config = dict(
    normalize_top_k=True,
    vocab_size=8192,
    norm='rmsnorm',
    tie_embeddings=True,
    optimizer='soap_variant',
    beta2=0.95,
)
Below are experts of layer 6 (counted from 0) of a mixture-of-experts language model. Rows are named router (the router's row for the expert), gate (a neuron's input weights, with its number), up (a neuron's input weights, with its number) and show model dimensions 0-127. Each number is 50 + 12 x the weight over its row's rms, rounded and kept within 0 to 99.
Before each expert's rows: "mostly gets" lists some tokens that are sent to it at least half of the time. This comes from a sample of Wikipedia text that the model never trained on.

# expert 27
mostly gets: " were", " is", " | +", " (born ", " He was", " released"
router:47 63 43 34 53 61 62 51 29 42 45 39 52 38 51 54 33 59 60 68 48 41 64 46 51 49 63 69 69 52 56 38 65 54 51 40 46 22 39 52 47 23 37 52 24 28 27 36 49 64 55 44 46 42 38 48 29 76 55 55 36 64 53 40 45 57 45 59 43 65 55 47 52 52 33 45 33 47 54 58 59 69 37 54 36 28 72 43 59 63 26 36 36 53 51 66 45 27 74 32 65 60 44 43 57 47 54 59 40 58 20 48 52 50 49 67 49 57 45 48 49 55 45 41 48 70 49 57
gate0:58 59 58 36 76 33 74 59 38 38 47 43 26 67 32 55 29 75 46 46 63 33 50 57 61 59 49 52 44 51 50 64 56 57 51 67 36 61 31 20 37 32 73 46 56 57 55 53 59 45 59 59 40 55 51 36 43 43 43 52 54 49 68 59 58 46 45 45 59 58 63 40 58 50 56 32 32 37 33 48 41 54 41 64 59 54 61 35 71 71 45 50 40 52 57 71 63 56 54 54 55 59 19 87 54 37 43 52 46 46 47 58 36 52 53 68 55 52 43 46 45 33 47 34 59 47 47 62
up0:49 37 44 39 47 34 57 50 60 51 56 45 30 44 42 78 41 47 49 40 79 41 50 55 60 64 57 62 53 35 48 49 57 50 43 55 28 38 44 34 38 46 56 39 63 37 43 47 52 57 69 31 48 54 62 21 28 56 60 36 59 67 62 40 73 55 44 39 50 60 40 46 72 40 56 45 55 47 51 33 66 67 75 53 43 65 45 39 29 75 45 61 55 44 47 72 66 37 44 30 43 53 44 44 64 52 64 50 63 19 46 61 45 26 46 48 48 54 50 56 34 35 44 43 60 44 36 42
gate1:33 69 50 37 43 53 68 39 42 65 38 56 48 49 56 32 42 37 31 41 72 60 49 53 42 32 52 32 50 57 63 54 63 47 39 62 64 57 53 53 61 54 42 55 60 35 43 67 60 50 64 49 54 57 30 68 54 66 29 40 61 42 51 41 46 50 36 68 56 68 60 58 43 53 62 65 52 47 50 54 82 54 50 44 54 53 51 43 35 56 26 30 50 51 53 28 55 56 48 57 45 62 52 46 44 37 17 46 56 78 30 62 63 76 56 69 65 23 49 56 61 58 55 38 63 53 50 61
up1:45 51 38 51 45 49 29 23 55 42 52 61 48 45 41 49 51 63 46 38 50 44 76 46 63 66 47 24 71 43 62 46 40 72 29 47 53 52 39 59 59 44 79 45 40 46 45 53 58 57 41 59 56 44 65 51 54 73 67 59 72 40 49 57 56 61 51 49 52 43 40 41 32 46 36 46 31 53 43 36 49 39 34 57 52 34 46 50 51 61 75 57 74 45 51 47 64 72 37 49 53 46 38 63 43 45 46 31 57 24 59 60 40 53 52 27 43 51 37 50 43 34 21 76 66 63 50 41
gate2:34 72 56 48 27 61 45 48 64 62 59 31 39 34 55 51 66 58 53 47 38 58 54 40 60 59 39 52 51 52 66 50 37 47 33 53 45 54 51 63 27 69 50 39 40 33 62 59 43 49 46 59 74 27 60 29 51 61 43 76 61 56 34 40 59 75 52 58 61 47 49 58 62 31 52 44 46 59 45 49 50 43 46 57 61 55 74 42 54 49 40 40 37 42 52 30 71 38 69 57 52 55 51 45 55 57 21 54 37 44 44 45 40 46 39 62 49 32 28 51 44 48 41 30 67 23 75 39
up2:73 56 70 38 48 53 45 49 56 43 50 73 63 47 40 49 38 52 42 31 75 50 36 33 40 67 51 49 54 39 57 44 61 53 61 57 75 53 55 52 41 59 65 49 39 36 49 37 54 53 62 77 62 75 37 53 40 44 55 35 51 62 27 61 49 44 39 50 57 58 69 59 38 43 65 57 46 67 45 27 54 66 50 42 58 54 49 47 56 37 86 62 42 31 34 40 66 28 40 44 63 43 62 45 26 41 60 57 52 52 73 65 54 53 55 38 52 56 61 63 67 43 31 56 53 47 41 48
gate3:44 59 59 43 73 55 79 67 51 64 42 62 53 41 35 59 48 70 48 70 39 58 50 62 50 77 38 53 42 61 53 46 56 54 43 65 45 45 52 42 42 38 57 69 31 58 37 54 50 34 38 47 55 47 33 69 42 38 40 42 44 44 42 72 44 52 55 46 43 60 69 36 48 70 26 41 49 56 57 47 49 61 35 56 75 65 62 45 64 36 44 35 35 34 44 70 51 66 55 48 31 46 56 60 59 58 51 59 57 38 43 76 68 42 36 43 52 35 60 57 60 32 39 30 52 73 30 56
up3:64 61 46 37 40 39 44 42 78 55 55 48 37 74 68 57 62 61 49 37 60 56 38 41 64 64 55 41 58 42 81 42 40 40 46 26 65 83 60 52 33 63 42 47 36 56 46 66 38 55 52 52 46 66 54 55 47 79 39 64 64 39 58 40 47 58 47 44 52 61 46 53 45 58 58 53 41 46 51 41 29 27 37 57 61 54 61 43 59 50 26 47 35 42 46 35 47 54 40 26 64 41 66 57 43 33 47 61 54 54 62 61 45 81 48 57 35 40 34 47 44 50 64 51 70 39 41 44
gate4:54 42 60 37 49 79 52 32 41 57 29 37 31 71 43 50 39 50 55 43 62 38 66 42 43 57 29 64 50 65 37 46 55 67 53 52 44 46 59 43 38 35 62 50 63 62 57 36 66 73 66 52 59 51 51 30 36 45 25 48 51 39 53 51 41 56 33 54 62 72 65 67 54 52 26 65 32 60 45 55 65 66 21 43 54 54 58 72 24 70 52 64 53 44 46 52 52 55 64 55 44 59 61 41 38 49 51 56 64 45 69 68 61 55 33 38 44 35 56 59 57 55 61 50 42 44 49 61
up4:55 62 52 36 47 60 48 42 61 62 59 54 34 64 59 43 51 63 55 59 37 40 50 51 64 69 43 62 45 41 42 28 28 47 41 35 70 37 63 57 54 44 58 26 51 74 39 42 43 35 47 27 53 64 51 50 43 47 76 50 50 60 51 72 51 71 49 52 56 71 38 26 43 16 52 47 49 44 46 52 63 50 48 43 49 65 64 68 59 51 81 53 42 49 51 46 40 56 60 62 51 54 71 71 62 69 57 45 44 32 52 56 51 38 42 36 40 56 40 45 43 64 45 66 30 59 28 67
gate5:56 50 75 48 48 49 50 53 59 70 41 67 53 62 42 26 66 41 57 61 50 30 37 36 25 51 43 60 66 53 54 36 27 47 29 36 88 51 69 57 30 46 48 41 46 57 50 44 42 48 25 54 49 53 44 52 59 53 46 59 65 63 51 65 46 34 46 67 52 58 35 56 44 42 66 59 38 40 63 43 41 55 37 46 54 46 67 44 59 67 58 47 42 60 51 74 76 71 61 46 51 53 50 58 32 59 44 44 45 53 27 41 53 37 41 26 42 41 38 45 31 50 44 39 30 39 56 58
up5:56 41 45 35 48 60 53 69 43 47 47 44 38 47 61 36 62 58 43 51 51 37 37 52 48 64 76 52 68 35 48 40 59 44 56 49 52 45 69 25 45 60 44 54 48 32 44 41 57 48 34 48 42 47 47 67 50 42 64 69 63 28 38 25 53 81 47 48 18 42 57 51 50 68 53 46 37 55 58 59 41 45 46 49 52 34 62 57 39 72 81 28 56 34 45 65 42 60 63 54 66 40 58 55 38 57 59 51 72 31 39 47 50 63 66 37 40 38 22 61 63 65 52 55 47 54 47 58
gate6:75 52 43 31 51 57 49 64 42 46 48 41 67 39 41 52 52 48 38 62 56 28 61 48 49 48 70 34 37 68 54 56 44 51 42 51 51 43 48 43 39 45 51 81 50 34 43 64 41 59 50 46 56 74 67 47 56 48 32 66 28 57 53 53 50 45 47 41 43 36 22 70 56 40 41 64 39 41 35 30 43 49 74 60 37 24 15 32 55 47 52 63 53 61 67 42 38 50 34 48 62 43 64 55 47 37 67 45 45 54 36 39 36 55 57 62 43 44 70 53 54 69 57 56 43 44 26 55
up6:59 47 55 64 36 45 46 69 41 45 54 53 60 52 67 51 39 59 56 53 61 63 40 41 30 11 54 60 43 47 30 46 58 48 41 72 54 66 43 54 62 38 59 41 55 72 52 38 37 67 67 47 52 83 40 57 61 50 57 38 58 50 42 69 53 45 42 58 52 35 56 41 10 53 64 57 31 48 37 60 66 61 41 74 34 36 55 46 34 45 41 52 44 36 59 60 47 64 50 63 45 37 59 44 48 43 51 53 59 36 74 68 59 49 40 47 66 41 52 59 70 62 56 48 43 38 57 63
gate7:53 48 31 71 80 63 47 59 47 65 58 56 65 49 35 34 50 83 57 46 60 50 60 34 54 68 59 55 54 50 69 47 62 29 34 33 33 34 33 36 43 66 28 51 52 50 40 51 54 49 45 46 51 52 72 49 63 53 34 40 46 47 42 38 43 47 55 50 41 64 30 37 45 46 60 45 59 42 47 57 59 41 55 51 60 58 48 38 60 70 48 37 46 35 54 51 49 79 63 47 59 66 54 63 47 53 45 73 32 38 32 31 36 42 66 56 36 41 76 31 63 54 61 36 56 63 55 39
up7:61 60 62 52 52 19 66 60 36 58 34 50 50 29 48 41 54 61 27 52 23 54 32 58 57 33 34 48 47 51 44 34 72 49 49 58 53 53 34 60 52 54 52 44 69 42 43 59 53 63 44 53 47 62 40 50 44 39 51 68 50 56 73 63 41 60 41 46 58 31 58 64 30 41 58 79 54 61 44 45 24 59 52 47 54 54 39 48 53 72 49 37 40 46 42 56 09 51 52 53 37 55 34 77 36 55 45 55 63 49 53 44 41 53 48 76 71 49 46 47 49 41 41 48 45 45 26 46
gate8:52 55 67 67 38 34 60 52 34 32 48 44 43 59 41 58 63 48 27 31 57 47 44 33 29 55 56 52 42 61 54 39 71 45 87 69 63 73 48 29 60 66 60 39 48 54 49 55 48 56 41 43 52 59 45 40 42 49 49 33 51 62 64 50 57 25 52 45 48 50 60 49 38 66 59 66 56 48 49 67 35 49 54 61 70 59 65 61 35 57 62 41 36 53 49 30 35 37 38 64 62 36 37 32 65 48 61 75 49 38 54 60 54 55 47 77 36 57 40 43 36 53 54 32 48 37 49 63
up8:35 60 70 73 34 42 59 57 46 48 52 31 57 46 28 48 43 57 60 44 36 54 80 38 55 40 58 56 50 60 40 54 57 58 55 76 54 60 56 61 42 67 63 61 34 61 58 57 39 60 36 32 55 56 48 52 33 28 54 43 62 65 46 40 41 20 65 59 61 51 53 55 33 76 53 57 75 42 49 40 43 59 35 70 60 42 73 52 36 57 51 44 41 48 46 52 56 47 64 67 62 64 45 40 48 84 52 61 48 39 58 40 62 55 44 63 27 49 36 56 48 58 35 42 61 43 59 59
gate9:23 52 57 44 34 45 53 41 56 57 59 70 61 49 50 40 41 44 45 73 53 35 52 49 46 38 39 35 57 54 58 40 63 62 46 53 63 52 45 37 54 65 72 50 57 45 41 54 34 32 58 60 38 63 29 40 39 29 29 45 66 30 34 49 40 55 59 59 42 37 48 54 55 48 27 38 48 39 44 47 53 36 49 55 47 37 64 59 51 79 38 57 32 32 54 49 57 54 49 57 44 36 50 41 54 35 38 37 36 55 31 61 57 56 74 28 32 20 35 34 48 26 43 51 43 44 26 38
up9:27 46 49 48 28 55 50 69 44 70 66 47 58 64 47 34 50 46 56 46 48 69 27 40 47 44 42 48 56 40 72 50 74 38 50 44 61 47 29 67 48 46 58 51 38 61 44 56 45 52 49 57 63 62 61 61 62 17 73 56 56 52 28 48 35 22 54 48 45 38 46 53 61 25 56 54 52 73 56 62 42 42 50 75 43 40 61 50 71 56 69 51 40 59 49 72 72 35 59 57 41 38 44 49 49 52 67 57 53 30 44 47 45 62 45 51 59 45 44 34 57 53 77 63 51 69 50 54
gate10:20 47 52 23 46 17 55 48 55 60 39 58 68 55 58 46 33 49 58 37 41 54 60 43 41 65 47 40 82 32 68 58 62 48 43 45 74 40 48 49 72 33 30 58 41 66 49 55 37 35 52 44 40 55 55 60 61 51 41 33 44 38 63 47 38 34 48 40 41 56 43 39 40 56 45 54 54 46 53 36 35 34 59 44 53 39 47 47 31 25 30 35 54 55 51 36 46 58 54 58 71 57 74 64 44 47 43 51 57 59 50 55 53 63 46 31 45 49 55 59 56 54 33 32 33 69 51 71
up10:68 52 54 49 40 62 33 22 64 46 37 46 47 61 50 54 51 72 49 47 64 51 32 60 38 40 49 32 68 44 48 56 35 61 58 68 36 63 47 45 44 36 72 52 70 27 58 45 54 56 62 45 36 50 63 65 48 51 37 63 64 60 36 57 78 78 59 72 51 28 48 66 37 37 49 57 42 52 61 51 48 71 45 62 52 56 57 59 48 52 46 60 64 59 61 37 53 48 48 60 49 50 38 58 34 50 46 43 80 57 44 56 51 49 59 57 65 33 42 52 42 50 10 55 45 36 27 51
gate11:52 51 62 58 58 69 61 60 52 39 26 32 29 50 51 54 53 74 56 42 55 64 34 25 47 44 73 47 57 45 73 37 57 64 30 36 50 49 51 52 82 54 35 30 48 53 57 43 75 51 45 52 46 39 39 74 60 61 49 52 39 22 59 67 45 47 51 42 47 65 67 34 30 41 57 51 34 61 58 56 40 64 46 64 32 51 41 32 51 50 25 48 52 39 49 55 55 42 60 39 61 29 40 50 38 53 51 36 61 45 74 46 35 59 46 63 50 42 53 54 56 55 58 39 45 60 64 61
up11:52 44 65 58 56 52 55 38 50 32 51 39 32 39 49 65 55 60 48 37 50 49 66 25 48 53 45 50 50 32 59 52 39 35 58 61 56 25 53 70 55 57 49 73 61 43 69 58 60 71 88 81 62 57 52 65 38 56 39 58 39 52 38 37 41 49 40 32 51 57 48 36 58 35 64 40 51 45 58 41 53 31 27 52 47 31 37 41 65 39 40 60 46 68 52 32 39 45 57 73 48 52 44 55 32 46 50 50 39 68 34 58 69 66 35 62 61 53 56 71 45 50 42 64 38 47 46 49
gate12:68 51 27 35 34 61 52 51 32 43 45 66 49 60 64 46 68 39 57 55 20 42 54 42 46 63 46 41 49 60 52 42 36 33 40 52 49 56 61 69 49 47 69 51 49 29 40 47 79 48 67 31 29 47 51 65 52 43 46 36 50 46 51 46 36 52 50 80 62 54 71 61 39 50 48 47 38 58 44 73 44 67 43 39 38 47 50 73 64 58 50 55 58 49 32 43 46 38 26 56 52 42 37 67 48 32 20 55 56 67 49 51 32 55 56 45 62 69 44 40 48 50 44 29 34 60 54 62
up12:29 57 51 36 53 56 64 49 57 37 51 33 51 46 53 64 54 48 59 22 57 61 50 52 42 64 31 59 70 47 52 41 58 79 55 61 57 57 46 65 46 54 52 60 70 45 85 53 55 36 40 75 58 41 39 61 42 59 52 50 38 56 57 70 59 38 52 68 36 29 74 29 51 59 67 54 40 29 55 33 40 62 66 43 67 45 49 43 46 51 29 42 64 47 35 57 40 56 50 29 47 57 60 60 39 35 72 45 36 66 48 34 42 52 52 33 65 43 45 70 65 57 53 56 45 51 53 51